config.toml
d_expert = 96
head_dim = 64
norm = "rmsnorm"
norm_place = "pre"
rope_fraction = 1.0
parallel_block = false
init_std_qkv = 0.0354
init_out_by_depth = true
batch_tokens = [65536, 131072, 262144]
Below are experts of layer 3 (counted from 0) of a mixture-of-experts language model. Rows are named router (the router's row for the expert), down (a neuron's output weights, with its number) and show model dimensions 0-255. Each number is 128 + 24 x the weight over its row's rms, rounded and kept within 0 to 255. Numbers have three digits each.
Before each expert's rows: a language model's description of what the expert responds to; "raises" lists some tokens whose logits its average output raises strongly, later layers aside. This comes from a sample of Wikipedia text that the model never trained on.

# expert 8
Description: Spaces, closing parentheses and row ends inside wiki tables, especially header cells like Singer(s), Notes, Prize (USD).
raises: " as", "\".", " |", ".\"", ".\n", "\".\n\n"
router:150162111098133084159151153149156117109089147101125143094128157149124175075173115113152158112111133139120130128162156112079139120092101094163095125130086137175114142139096147169141143168131157103114177147120154146092093119140127114129145115123143103132133112165150126151107109082116096102154127137143140093168143146156110130115140122173086107166175123105143082116133114137146120115119131134152154152120112122119107166144148142108119147142121147138069121144089142109128113174153129161108114157115167143104136130162159065149130146155090121110151142114083131115124107087113159141168142086129144104115106105135136164117123165142089141145133141120108107128143137141098096178116138129170119122184155146120126152123113109147130078137124086104108133142139154126124144149139147
down0:151110142160105121095158125143131144148111147149103121125129112117159122110092189100174098135078136148112096125161184105134157145085175086083147148091107116095147193135127120138111112154108167115113099129123114153131164105155157173109110118081128127131155104122119128098132127098159109112098084151123135153133108092146098124136131139133140138116147131139169116116113172146138129141141163151121123139185147099160089162091118135137116126157163151149110115132126122161123124102120139163082144107156153137101078133101108097143142108096154144152097109122159111127099131137134157110144128128152170130148101110116093101098101105132073134101148125137090146167111137109135114130149155109122119168118131105135088136156187119152125112142116139134122085091144169126109102159129137
down1:105116121112114124105119141114132099145106128147050129095169151083090126131127147145094103133145096141164104140125128130143114135121108158128165153176107167153121155120139127080129139163121125148164162132154132151111093130080147139097102122165150141139117140134100140119150114080163113137110200112122112140108102106166085116116096143142129141183175095143151153153140119105135118123098149122163145143134115098131119063106133119106150134191091118122150138135153140140110155103133114162176118130091152107111091129098083152117098163132139114109139133140133116104106135083119165153184154161128079116097150115111134133137150131127138125073145142114146120105099115133150113108131129114132135158105102157169133125122106093097126106120132143149148099087103158127131089132138107
down2:115131104150099138096126160127093105150142131074152147110144140138122143127110117106120162170117095158111131100134098098113161111124145053101160126166147159102152151061139120113108144140152131162172136094108193103116126118168122127123118142163148149110149117088132091138150114134116121129144197130117130169148108136085124117105132120119154183129125100137121117114115121107126133144088133153139119135151119120133107163108091135105133129144148136132160127132113126097144131089133158127110117107133071131130085116150110093108129119156159129117151137123142124085129150129082138144134098123130219131164112123135090114127157099119104137096149142157135153180142141171121097091112090143133128138102144147132142144120095122139104187144130129126161166147106108166131132161132165
down3:157139146138111112133157164081101116128123128141149144131075098117137111121144143173085141105109156125177125114133170170174117144149095135118115128119113142138127148095137144120102104114131151132129107141153130125135136131107109128111067130135120165115154140111133157088142131129141118122123096123138123147105152127140133157136123145127130130191120168106109129125103129116165103157122100125102111109101126140110108116112114101157085113149133127140133116125100174103187122162129131120101164099157153148153129139114131141101114127116141128060120145112130089138123109102050075142128112152122099171105151169121096104158140125105103168115164119157141172136098158093154127127128139106168153162158102110111164138198132144088095171139118121081148112137123126133178139120145075
down4:163136085116104110147129148158098112112112170123126168142107127109123169135108135145145135065114109146172065164135137124161141150154147124138134106124146132128136122162138085162173159148108102136157132104114131160130126131123088088085050133122146158125126164125152111144117120154158140108087141161159121096117162156119123120148104126128151088110161150147102124144147115101156136106082136137146115116123103118121110107133112129147109126119179084152114158108132115139148145154102156122143150085136143100105125105104129096180079120115115130142130160128193137123146100141147135134100099147148103137060114131098096129107147107137127108151140134103109153112168153126149115089130158120147134179142124105161162125112110138139198111141156121127130144077112106100123137140146128

# expert 1
Description: Mostly " of", " by", " that", " which", " who" and other linking words opening clauses, plus the word piece "at" inside names (Karnataka, Estat).
raises: " a", " the", " his", " he"
router:105129088148121176083128144141160098160119142146157125133147131142119137110132151158175098126104114103194116176118163125160122107149150147130132141161127140137147152160158161164164125117208103117142128120136129124100074142164120113116137118092136127166136098134122128144110139145142145131126119168125134138144139122144120146116124129125122140136147111083157135116161141125139133136173115151133180142119140119127153123133137103125117139113153124148119114157132163143176119113112144119116107178121165141165105115136105118120162123121124125125103148159187123122134099125077167100102101122136154185145149088119089111087104067173114118085152114101103142156136101139135130137109098119112167153140116074124147116109098085150156130174164087103118085090139118131130179130134123
down0:103159107113102133089135125123144111104141116159133143109144082135143113094135143134112127116146146083133096106111142146108129129152140087101089132118134114100130142144127122108169141160113120135109127128134123144129123122129116104103140125111149122108169126123116151136139191121144107147124137112144132133188136134110153085121126095172117137138100118137129148098109129106170105092130134141150081159176101129110143138130148119118161098113119123133113135155114147174127134076169083139151170110105135135127107141138148166119110127143125159101179116171075071144134142125134153098086177165121135119130110132113142141124111053182188164156092122155118136111127149123148058131125128156131101117096118106116113101127101137177143083115128126133121104171172155158122114167149081
down1:177121102109136131134124128129140122162139095136160139096138173116136127144183126136146116124129041125156116172140127117110151134100155133133128153114128090137149146087152116089096103095115121089086109127134108130121114137155144116126108119146157154139152079136143152120143150139110111136143080190149102157139152087156127114147168150122123140148109158158100128123123105077116121148157138146183138116143114164103134104142134126141116119083132115156168121133172130173104121139132188100096105149136113115141130105101164142169115099146179109139094110109126128169119096098148131127091116137144105119144160133133093131117153122094166139114139122135145110131106127083126143081160131129108157114146112132119135104097166139172112150134166104089179115141081149114106096160115110
down2:110121056167128176085165173125142115150158131134158163128099134092147101133103101091111138110168117113111133148167140144137126118155142117115152155134174140143138133124105149134093128139132095154152092142111130132106110142157147164155186146114140104129105124159081135100102107154137137102158122110137094146163101131096155128126132150079125116112166137096100143123176151114115136138155109129132109149190161140144110152172121139141125150153153120177152097131142136089153184150156098128149111128085101117079129119157101111125108188129105114140124138123103117146098159118159135140116143124146161171098142138099133090164127101077151115129127134102144108127183126144133110088141138124133138083139151120107136157133164150128132116111139114136125159101133085125142146163142145
down3:119090097110140119077124168151143153144144123158162149072118083150139122125104107153143097135109110117121139171141109093101147131103168138131152122072132120106162133094105149125091061094133161117137176154087126120159097138166111101081140184071109121139152127099135121160125108150106117137166095125144144106137143132124146142145159096140072112160129099118108149113137162148138150112087119135124107116146118084162133133067117168137113153108140157157147141184133148147114128113146114109132118133113109110131138107144111154116094157116117162095132168113147152108125113168145117159099107126155142137124103120103156139145128112157129140136104159124088108159121122130141127158143178154166143094146127100125133135127149127152123114118168129130097150099093139154119104076103124
down4:136157147120140129164103121153126180104130128141140143122159112132134116135134164141117138158109110147104125112151145135162129168178132122101129123101112115130097166122104145122126140092128111157156143095145095135127109149104086104113064147079085119128115155137145095124128148116156171107149147124147139092101118142172127145130128144095074091103114144157126132121143102153136104175152124151120111108119119109122138124178143086080085097142105095083074064113133128138113133160107128136118158075172148134095137093144129143131149122175164191137107110125155130150163095099172128129115107098126139117100124163130132051139121128126120106145148136133116109152111144110114107118103150118127101144143114122126163115127144090165074107129153105152104129141137088120126136160145136

# expert 24
Description: The standalone space token right before a number, typically a year or count after in, of or a table pipe.
raises: "1", "2", "8", "7", "9", "6"
router:120097147140118148163087090118123126112109138114125098123117169165136103184146107141080134160140109151151178116149151111183117179155066171190080148097137117134126148118097106142123176136136126153134115111109145162111128116119117120127131144120104141129127176150083126137093168104124149087100111124143150143121123081124119138100137107140181144142152136118160109112149141155117140098131148108118098100139122131155145141147150128101122132114158143132115165150130180133130156087124137105149094131114111139161140092107093158142129161106144134144103123134138154154086167166121082099135150116135155149131106122139114099123152138101118149141141157120156137113100111112136131107109162158125149106157111107118113129116163089166123071081134136128138129084109164155125156064133122
down1:156116127111115098116078140134122149140116132126159173160109112126130110152102162115162138083131104117152166091146149150096118108124137100174082124106146144134137057105127126114131114140137135126117131115138152121120112136144158109108086121063139110116154153157126143157105117130171161094141134128111143145070152139128108097074093116119161108149115121154124183092121114125134104093154109121076137096123132139172126130138110132167143131122089142134145144071121138135132108073118112122095098154075109098185151135107118103126134190105165117136080159094105093140121159130141169119128136103111108103126146159109174156148127118153117101100119085165128111144143126125141121127156125137116132126103168155119117113165124124108114140145151110156146110137162127156122150143091109
down2:124151160130120129138088158149157121129133149129122161149118151153170070128123139152135106130097128140139123140172114133097127133093127166137163098158133159116143103099105112147107150112101125086069130098099097165112098167143165132114179131139150116103163100133077181109116069133100086117110134125147125130173142120114130083151098117112130072125123087089114144124101139117134168153117149145129144142133144156113146120131142100130136117125161104138105110124092132138100158116182158134117136105124128122192133081169121113110153150126111153129152165084100131146132089101096171129110165152131157142144142141129147135123116142094188136152132107170088139116129144122128125104129104143127118107122135148102155137084160141127145110176115134132114133126160117175130128168087140
down3:133124143147139168117155133097160149139125108127106116107133144173118139095103115112173148126165155156090121170131101085119134121148149093108149130103114093113138097116103140104077154149117119158149127123145090148161119144125136094136160121125168110129152136125140140150105141140128145161156074115126139144125108151145113142141143130166104138156140137105084092134146123134143133121144153125101077115126133114147127143120105098127152145123172128098148110140152087135162123133143158094117086146128145097149156079141154127137093142148117120116172119086123118157129149186120109154089119101115109155095126135088113109106105171150109104156131139077139116117092085091085130087096165090145152122192137129097123173095063103165082113135151105116132122114095115130121096142120126
down4:121139080150118108131123105130100113111166100104123214190114118173121117134160104091105126141116155149139146139119125101112109137087087134132151177174136116132136139111126112145096113141103146102149131141120159156091123121118101185115146110136092116135148147101107127142185118144142107121151162090111148190117123169108157120054119159106088129124096132124110111096132144155103107155156138134128106139125136133115142153135113134133133109139104109138113155096118126103133097159132090145162095099105081119109109093119134144113103067092125140115111117150131122124134108139133166123138106132095136121091145176152145139106076143119112125114104093148145083104076151094164158085137135099136155119130121127099150119123097120111108112135110140143153152160110100144144164127131113
down5:096136124139111115141109096143144119149118108103119158102137119121120157159107092112126136142110127122172136114118162110099095103088118096119140168123153144159167131133152134123103181105111146101155117135148137111095164154122122112089255133131101131139151129128126148180083103153122133122163099129149117160153116111153132098141136122111124154147182155151130095099135117097149156146157122156164108115152111154095101144144143127132102118112162148116148155149105122112118138110146145120146129127159138126094116159117118130144105088160104164171119146129136111156105163139124136129110123121127157145115147108149131161134189083155132136157082140123121121121146143151118141127162134166121125150147120138125146159154136112127103107109144128165118106181124139101130140121141160

# expert 34
Description: First digit of a number in dates, scores, ages and statistics, such as 2019, 12, 3–2, age 30.
raises: "8", "6", "5", "9", "7", "4"
router:138116146099151145147141081108101164139165163186147091112082085102155121158155106141089105155139163170168141116115139121114101148143146126158090104108099109117127115118098149145114127099154149126109079117143167140152127121134133125108135084090146158136179144160131132108100146140130150109156119152116160148136136093150123159090086104083120123112108124145125117098160138131081120129151162106135112111109140131112089118118120134127131118149103123133123123171183183132122143060133110158154142140124083135112124149095176151145139163108096124148132143166127107147137124143128157090106107161143116152147148152137070103115154147077164157158150132125119114106127152125142163105131129156138130112116137117140119129170108107145153154118107138151117119139164146117142127063118081
down2:064132159155182063121115113107113101122091114136136139155124090108126118179109098125113157124138097066100126138181128116138121139125155128150095194149103097140154112124124127149114091165136144167159144122129161139128159116155113135117136145138085131129102129072156126112124150128119161152129089122127137149095153133132109121142116137083126124106120149114134115091113124132136107106135083110189077109108120127120124116199103135135134120138093157175117145106139129122159111148083138122152126140131156087128125123136109142172128122119192142150138163141186100138121112076097112124131110131120108114156142098141116117115067114126145113119163131135128125096143129094125125113163088110087143120135114139134101124155141105136167108130130115123126127119150084157115107169118095
down3:114102141155154108125110111144134142108098173086151125135077121120163119181134150145148109112125125173142103156134138083137158122121139141136137141153142124139109149135190130113108151160118155116124106140110144127123183142178140144112085115129127101125148125114112108155121134134170126139128148125140146109108133164118136207123113130095115140144145102111135124102062099162148126142138092134154129070106146124132126118137135106119147093156148137151121103111125111125148091103105136103138167122115099145173086161151160211108177128116156159114118100111128108112094122101170158170109105088102125148089126176139139108132081139104084080126111122113117131160102096091139119109132131136126156137133123109083141101148131165147160137152156129156094154119140120155128108126137136
down4:121126113127147130115146179122136099153194122140135133152102110105127115132116120125115149148136069127138141096138138161097121154164176133137136092145099142122130172151107114112153140123120143122130126139148120143116119095130114155083096163113155105104138118129090115096130114097110164096112131172164120080138083103090162067129137159130136140132134143163113175159113153105176141184151132077159162102081127123118121104161122148112121099136125100157143154138160142134117118103152117101137153076132093121121151130141085137121120109148152136110149109156177146156139115093155142116121135119154118129164133158113159122142137141163147135125095079135133101134142122158157147117137123103135110166124128119164178119176153154057153122136147132127146154138143112111111113193131143
down5:148128112132116100167106077081106102129133118106166124105152100130162114165097160067114120141127151105142173116145154111087140125104128138127083135113106165119113109135122100143108098113128148113135110139085126100158166081130116117174153144124137131092158145140134158150122139166122167125113180143144110152171128085103114111138099134126144151122092101125140129121129126108144100173175124121161116126147124142085152086134179132105131147133144107092113149156136173161147160159156125123110156175141090083156115128130124141076112135107122107140094078132160117151108114140085130127114187148100153127131149137082130133123140143162145110156085130140098113136136107113119109134123111173104128132134152106085124130123097123127105075109105092161159112144131139132108152158127150
down6:107124077123146154117107133129140152162108141136057146101149125127079089137109152139150171088090110112112153105110157121100135154162084128167080117118134133171153123121176097168121092133131123135146141164126121155120112170150077088131118119145200129108102144100110127149157146182159145138078134141136107155095134126134103160121148072144174104122103126201115105131096108144165114102172122159124126107125140109122167133133147183112113100137131138141113175116120155101130123143144124178121118139153125140124101139096129140161094110132143118098109158132132141138104161127116133107125114075129111163128154118166170118126167133118098147153152148110120158147143124124129125130144146129119132131146130130124106142150106153142152150134127105139144108162079117134143172124139118